Weights of a small mixture-of-experts language model, trained from scratch on English Wikipedia: 192 experts in each of 10 layers.
Below are experts of layer 3 (counted from 0) of a mixture-of-experts language model. Rows are named router (the router's row for the expert), gate (a neuron's input weights, with its number), up (a neuron's input weights, with its number), down (a neuron's output weights, with its number) and show model dimensions 0-159. Each number is 128 + 32 x the weight over its row's rms, rounded and kept within 0 to 255. Numbers have three digits each.
After each expert's rows: "comes before" lists some tokens at least twice as common just after its tokens as in all text; "mostly gets" lists some tokens that are sent to it at least half of the time. This comes from a sample of Wikipedia text that the model never trained on. Tokens count by the router's weight.

# expert 178
router:131125077182156081112160136151111138122148145089129151086124126183122111166179133139137175145117075219181181112095139135143115067086130111141128162161111117176156096115070097097195125098125110166086099141112060180049143131126121134080130182135124132118174125139117118146134112133051148130217148156183130134142103089124089100121109136150091141102118097142118075123114149152065159111187102121133174120139121140100107130074081130183117099093152071104129152110114173108122171179096146
gate0:140154057169152123156131166121181103153133137152160140072102056160130091152179229135135113138082140143180181119126197127183115108126106104149134126069119073140120138106097124147099145103144133233149116112150131193187121125128148125141057200165165094160141075088136113084145156143132165075162167087125126101129130162118144108108123158099186130137131141127135121126056118154129101137170121123149128139118090093101187109134168162142152104163124151105161090106159120119084114135135184
up0:127101090134132112090128145080128137168095110090089126121102106108076128080160088115183098127140091145095169114192101119110110129155130092156117083117202126179200112125136142096065139137165154114066175105080122110160140146121141127108114129155122168148151127156129120106102097131157061135207167157055143071129144134157129065149129140143174126136100101121055186155070137113108104064117069145202163189131128163146176107149142106109147141109132154092091136124081165175134124096094107
down0:154139142139091168140140088132098129156091102134152161064119076116095112138164175150117130153077078137172152118103159172183134109125123142124062102129141102179103180092103164130144082157138135114121158144159122117164119074086107108096094147149150165084112101108183151208118194118117120103094152073145117123154089155147111195099124169059084137114104154111065150051119161154147134096070094118153122132155133130125115110168088087157125086134168105074084130112173118174123203074156122
comes before: " ", "\n", "3", "0", " \"", "4"
mostly gets: " ===", "′", " +", " –", ":", "):"

# expert 154
router:128106125130136091100127160142159106097155146128117150134147093161103067132170129127114146170164063127151146116068144141140187139115170121125082175127095090163170099143087132122121121092123119184079140154079063108099152146155077170093138133140134061179136127143113087175156106194111203098204166148193155109126101061120085100129134099116106166093085100145142111153120139083089105111172092125103158152112157178124092086106098168174091166118184164117144195120097159097103150145148153
gate0:144155156172140106184131126167114108155185171110112090185133125119103179120075045152160150107175156167150160118144102123145237130078115117099146108152122094102140154164167187103168116187135204105159092123192079130151161119088092141166159153083173122145154097155113166143174100165105156139137106111170119157137154164166114139061085147097130089062130124125139119153108173144099173087121090110158122104069151122165136161114125159140125120149139140141151137138136103139157107199107173
up0:092092168144110082156162141094144128086151096120137181074138137150162119160125145116079106105128123207153124163124130110171147134142076180153075144133080147151161112100104132089079197106132149087103125163103138217128143213185117162163098130138080113124119132124160118164119167109136145084113156097141174173142069076163180120162147141165094180136137152093093127124127138167120122157084144059148165167141134143139105059111151152104135107123215129123109163074153117108072135106117159
down0:122142148132191107183148141180145130140152181127150076139182161139140141146111100130097130144098177103067117064124104124076174170103098108110100115134187098134091108122163111141175168143080110157181110160146106145069160104111116127123149152120103141163162133174095131121155082152087121120107087081134086112121094128177129097068149150085051101174123164134054159116145131097121099119139150089129128121061113105097131129094129083204089128141082127154094136191089138091149177167172060
comes before: "1", "born", "2", "Gls", "D", "P"
mostly gets: " (", "(", " =", "disambiguation", "^{(", "born"

# expert 103
router:143108110135165117103150182142086163083146176119063133118087151138115093158179146141126164157121068149170139082100136127108115117077161131158102188143119092142170105082086153102147116094165120183098084142090054123100166147136118185137138138142074086125082151195136100143186101145124148106137162129189183113106068100124054121132122094150105169130094109123120106138137151103067165108181116162133169125146150152118056120093051138142084150128166120120163165111100171075102136126158164
gate0:099083100145095140119092127085182142102095176163163133170179154180168087161117124055105132141114106110084108184124101126142173122135149092166139069154149172121094054155135178089145138123156082203092081090101114087059115110104125198155201188162103145119156100094088127125158110107136124103159081092142182152118124076138124110108079118119100131156131158113132109103162135103065098155170123123143118159176135077133093175126099126118156163166133145115102144126191123160120113084159138
up0:133189144168135145098143144119110111109113075117130120059148144144177132134158131158146118105119135177181110123090114094141176143146187112130148169147177062165124070091134137113107130203155126189122132125104091129115106100158121109156126144126174156095104026141193137086186102085172171164152129116140168127107144210178194176103131134159089128123161173077161116097143164108107130103138124170178108171139159142103116170140095161141074149160126107135109123143128179185105087140091103
down0:134126109090121155123182108155071141181140099156157105145073157164125149096142076126148116135077098061119134171146156143159129113152076146099110135120124078157179159091185109127148157173139126149098125156131094131128116158129084147126085150137093111132094178131126137114119144159167111088109141124053061084095196095138105133131089096119155137197143140139105175120153106129122111146042109108147118128095090140136165139104136091104177125156173041104168163045116109217068124134160152
comes before: " ", " •", " List", " Years", " Died", " Occupation"
mostly gets: " •", "=", "|", " *", "-", "×"

# expert 132
router:116099066132158116100177153141117140088154153097106154073095073169094099175176165116091127169153093192166147077117124142116114094119136131141100176145101138126138104107116150118128107136171123154145076108112094153073161164110078114084153175169121127114106122158110151170143110126068122090141178077136130117156120118126077088115173125136091138122156104150182061161087150141041132095140112157062173107082145174152066116073086182186090139106148094113119187132113132086128125176114159
gate0:140115201099175179159130103130163158164130133190179103184064178070123148189131139150146166084125091152111095140103140121159122139098133122131124100145176175161055113128104118101145127120144143059175103135148060121156139176090157132137060138137126149163131127040177113156114053206178150116170092124153179157133119149076099134126178118143114137137097114165064136121147158149083129175083108115114085131101150146170132166116128126067119166110162143107124141128141133111095140137138100
up0:139121139036136163153168116147106136112184100127137025133058086132171131185094119148083091145131092116130160131107099174219133159082142136140115122101155174149102131128131162143135111163147100087130134153101107159162168157096144192111118072117158114180139191143128138125146110162102142162093129130170112171072104100141093149121106131147184154119143104093151099172118099108072134137105179161154088116062168097161111109122168149084143128163164188157140154093135171150141180141140078
down0:141082106092096093162150116116099123125163067169111140171149116170070106129105104093159087138100155142127152113117078137126088195119120158127144107103110113145131127231139051157080095146160123111154163121146144109125127112133155127187160162118163160144154133144081059128135182109101163167125098151116158091116135123132165064115086136116168179141134142095138065137054124125113118161105167077075089181128089160069136133124188142097113102139161135107180153152190139106065186098106144
comes before: " the", " a", " his", " her", " an", " their"
mostly gets: " with", " against", " like", " via", " by", " between"

# expert 82
router:128110111163148082103151187114090121131173159080100160080111131180132116142185133148141167149140077206174181095097122164129124113079121124134091195157117123159163101123078150114167107084126095139078100138120062138030149146118115151079127168185131111096148111142114126131137126122096121115211147143163143131129094104125104082110129126161121128113088085142107096158115164153066148073199114109125160096118137173087108118087084133174083141111155071092108125115092179113128148184085146
gate0:113121136121193156174132158152114147090132189074057096097153116116153062098083151107131112190062129142112176115150113101107118077110146123112124110174050138138143176147160141086142125137097177126061130128162154093121130177126120138089063091115139185116138181144128134197096122166068159080055121163142122124095141151126153108079083159092094131097127146122123141115087086136107162081128148166161138128097142082095157116087158123144124115112135086125064091104088103051154128129135161
up0:102110162117034130162109202151132185140104153113119143095163124094139085078129126158108173070162118090194175141124181089172166094117129093170168125161130183156134149122161112110148097175068195119159126085109134123091138084128167107173191124126140100097126160147095098165133171138130147120132063145108153153162134113115137144152129128111140104097152106098154164123152163118111106154125148104143120092188158076183083165082078112097099119091159159113205144189144131122126160068151141
down0:043111173096158100164195106158144157135164093127146053162177126142121098109104181095108162154154118105100112156114138111137117181099102125108135119090129133098178100117123057136066116117120060117179100066191123107151122087091090102166151148152113172121178115145149139103143072082072118148085138139097107115110132092094104101175133102147151144117132108053162117090159109193105169142078131160139098164106120136104127134118081162175113094163099091094122143140108130166192160178139159
comes before: " ", "\n", " \"", " The", " A", " List"
mostly gets: " –", "):", ":", "=", " *", "←"

# expert 131
router:151088114191160128075129146162125164113124125068095139098120068154100098173153147127086136158133102195145164104092137165138135116066162148120102175145133080148173093130077114113162140083131125126078112147092091126107146184106098169112115158172106078139100080147079096126158112131082157065197180138160147120158081114125098099120140082175087130044126114158108080173114168108100175104180075111086146144140109161136091109110119154193088163128171123117137191111109159099122156137139129
gate0:135171188117110153093070087133085113079170112105076172165085131122102072171084123126116142096111126185070128117145085127193077117149142134134115150129107152145130082204127139134074103148120129146143139068125087091089134129136148151102132152102159190079158174146141132160105057131094145100129144172149143122145134156161079152126139162167114100101109130113173098106172186137136171092135157224066130109148114103140143158141110116105186145080133129123146137123103081093104060168091070
up0:096138097150081132202105184164193122198156110117094139162086101136149128066140161126116136120138084100107143099125131132217122083115165121168175108111115104140136146074108093085134141113175097137171139170177145164186178103116155121159122083133139137177126160146109079145135153127157132108098193101115094118166159114144178106131104090135137115113134215146072148181118054095135118147127115059148155117098139162162154121090158096194096115157161107104112082147133134083153174113123090
down0:135133068101169119089115123162088120090134140125123116129124140147113169114161127156129155133162146097140113098065140094057139139134109105141128108111138123187130096140086127162113139075093102096092157138121121178118121124166160129154225098111137035155139128049167143085151098088165138151194142126104105143159167149094060091169109171108135127175138119072172118105116105132120109054113161111138137133146152137157114109059159116081112136083069161148080179138109099102037146081097131
comes before: "1", "S", "The", "A", "the", "B"
mostly gets: " \"", " (", "(", " [", "—", "{"

# expert 54
router:119115132157151116093170174158068180077151159094093140137136125123107106190139161124110183181124089172150140113116109139122172099088140132136113191166120081113142115102113097086178109095162109184105111158079094166109201175099119158131121115157074082115073146184138093117153119137117149080126166149174178102104068095111036108104124075149098168119124137132136072139115136135081154100165141152101130120146091108104059130103066112135076159109139090112168128095079158096103166113108139
gate0:109090132157132131167106097161085160121127165075140125135124129170095111108144187141160146107129177100122150097184145104126145105121155123060152107093056059147153158108173099130106032104190123098115101091168158165148084100112086168121129152182134108104052122139112156158138167084097122091103099094103181164116149087144123175142142112113160071061182071104124156152074143144096126094156151093150062153140126130131121123070169149143149137079109122127154096134147115134161173088175110
up0:110064172134163158109091148174125105159141158158129023149129128138129103089159142168114180082129109081143099114137105125150079062112142141149108086122105175188168138095105039124117097072099189088162159079150167115149108158147125057124133167138137156136145125159082139140149166115139092101099140130158122154152134121157115124098113117095093206135094090077127087098171095176163145201128166184180162165152084135129134137098128137137175102116137135147100092177121122106114114143109168
down0:072164074131059156152144143140153133102105124124115105082127135115161113145125161108094133129164170115111142104136159138107090145118086081116119162121155188106119132191034130092123164128091136105108106168169134132096101156173123138192157159086105085164195105131105101135180116135080082137174147127165115106112081130103115168160158128126158156128142130121177103112214182201164078099142143111110156132087144126143117095127166051194142173147101159146087105172116143117151093179150186
comes before: " ", " List", " Website", " Country", " •", " Coordinates"
mostly gets: "De", "La", "Ex", "Cha", "Re", "Co"

# expert 16
router:095074085135142098114210128164125140109156166075122167071090127176098080193196163101105131196161074173137138091108121150143124099138142145132097145129100123129142089084109128127144178127145125162126122161110067131096157149120074135123141191166125095112154127126088159115090110121107113123147178117144132089154089103124108065123159120149130136125149106143149067198056145116076131095138112139085188071124113176142086103085085136163071144111139084085119186158096189100130125142094134
gate0:185130089075086128113096137130111143061168099090117131097174114162137163128106121067101123132123136095145176107180104158088117171075120093065106121108095070155149136140168145076175064111060097091159153143126104164065155134148083134120060147154150145154107136152120148120102053121178159149125128164140107159125103161096111154133149156150119124132113099073125147140173129120121110152144205087053132135083114145116131143170097086062114100070150121113141104080194121120147158152080151
up0:078132127130128160101177085174142081088166127124088147150132103130220148168104104089150089071101143109131113107146150155070103189129089107162167114144124156117175118117117113132151060152127037138148169044082097086179134132082045121124086129130148170100081148074121114177139096103160151063141176142097159139144127135127109140120149140118129127111108120109060139141121089087098121135122103182097147134057131114173168147131111148099067118102109179085123100156118147105155153119103119
down0:132136172117108102076139061102148142089078143134075116091150192130171218106115156105134103144108111146153138119157076107124085173163118136108114112106042124131201128128126149139123100138123210088150069160145133217176083144115120121173114094135148192146085097119118140208143167109145153135142117114139127133117145094079101086140175160155099111197154099114108126142109108159168125178093119146071147115120112137104116137095156056149121087112143161150120093137177154144146153178115159
comes before: " the", " a", " be", " his", " her", " their"
mostly gets: " to", " using", " into", "towards", " through", " via"

# expert 9
router:133103091123173112107139150117071167065196143142117186084093098171077112211171156132128144145129113208141145088103108153120173093123142134127077151166122132124154115070088164152172122140133126190117133156111100158103158166118092138144174171167138110102138127150117145175110127139066125110159153119119124125167113125128106077082153115170090130130135114150157069130116146138055124064146084165080173120112114168115050081093095160168085135124131113110138172121087164081122160170083172
gate0:132167147069149136138066101121154123072110142117119114152137098111103105122155104147096145176068115171158121099139154114176126097144106069190180187139152135113095142133171095098068114152134091117142160077100113175068088051170084092082156132137147145139113098139124148082140135095157161148178106064088065093105203161108120174134146148150140132091118055107125120093158164091069125125182152140065070103143106115162098116121158079170106136167162128128154094133129132117115140148108157
up0:108095147107104136099138112096110081175150164126125103099157194161153135162177038141145129132114123103111069149100149104116183121164100186178099199178055120180089189182151118162131119070107152156122115122123136130152108126117063143095127090122134163129199141124147106106152127066144114104101184188131098106160084127145159085114138135129131137106099100144091092079105150060159111125100135087138115151186132134085168109155102178146119143142084130172142078132129160183142067101120137
down0:101053099152095075154148114118119129058107097126147144160138161083208074114122154066096137101113194155097120138129131132153073115059159145079169131176097121108138152131117163118162174113106143175134096206108148133168086148153192153052072161139148091128191143131104119151086063106172137072135137185138172110131096134171101129144093140130116112109136108143125148138085108143160116160118118131114083138120124108139115119115172087092135120168165163083067159104096143125136139101083070
comes before: " the", " a", " his", " its", " this", " an"
mostly gets: " of", " for", " surrounding", " by", " Of", " with"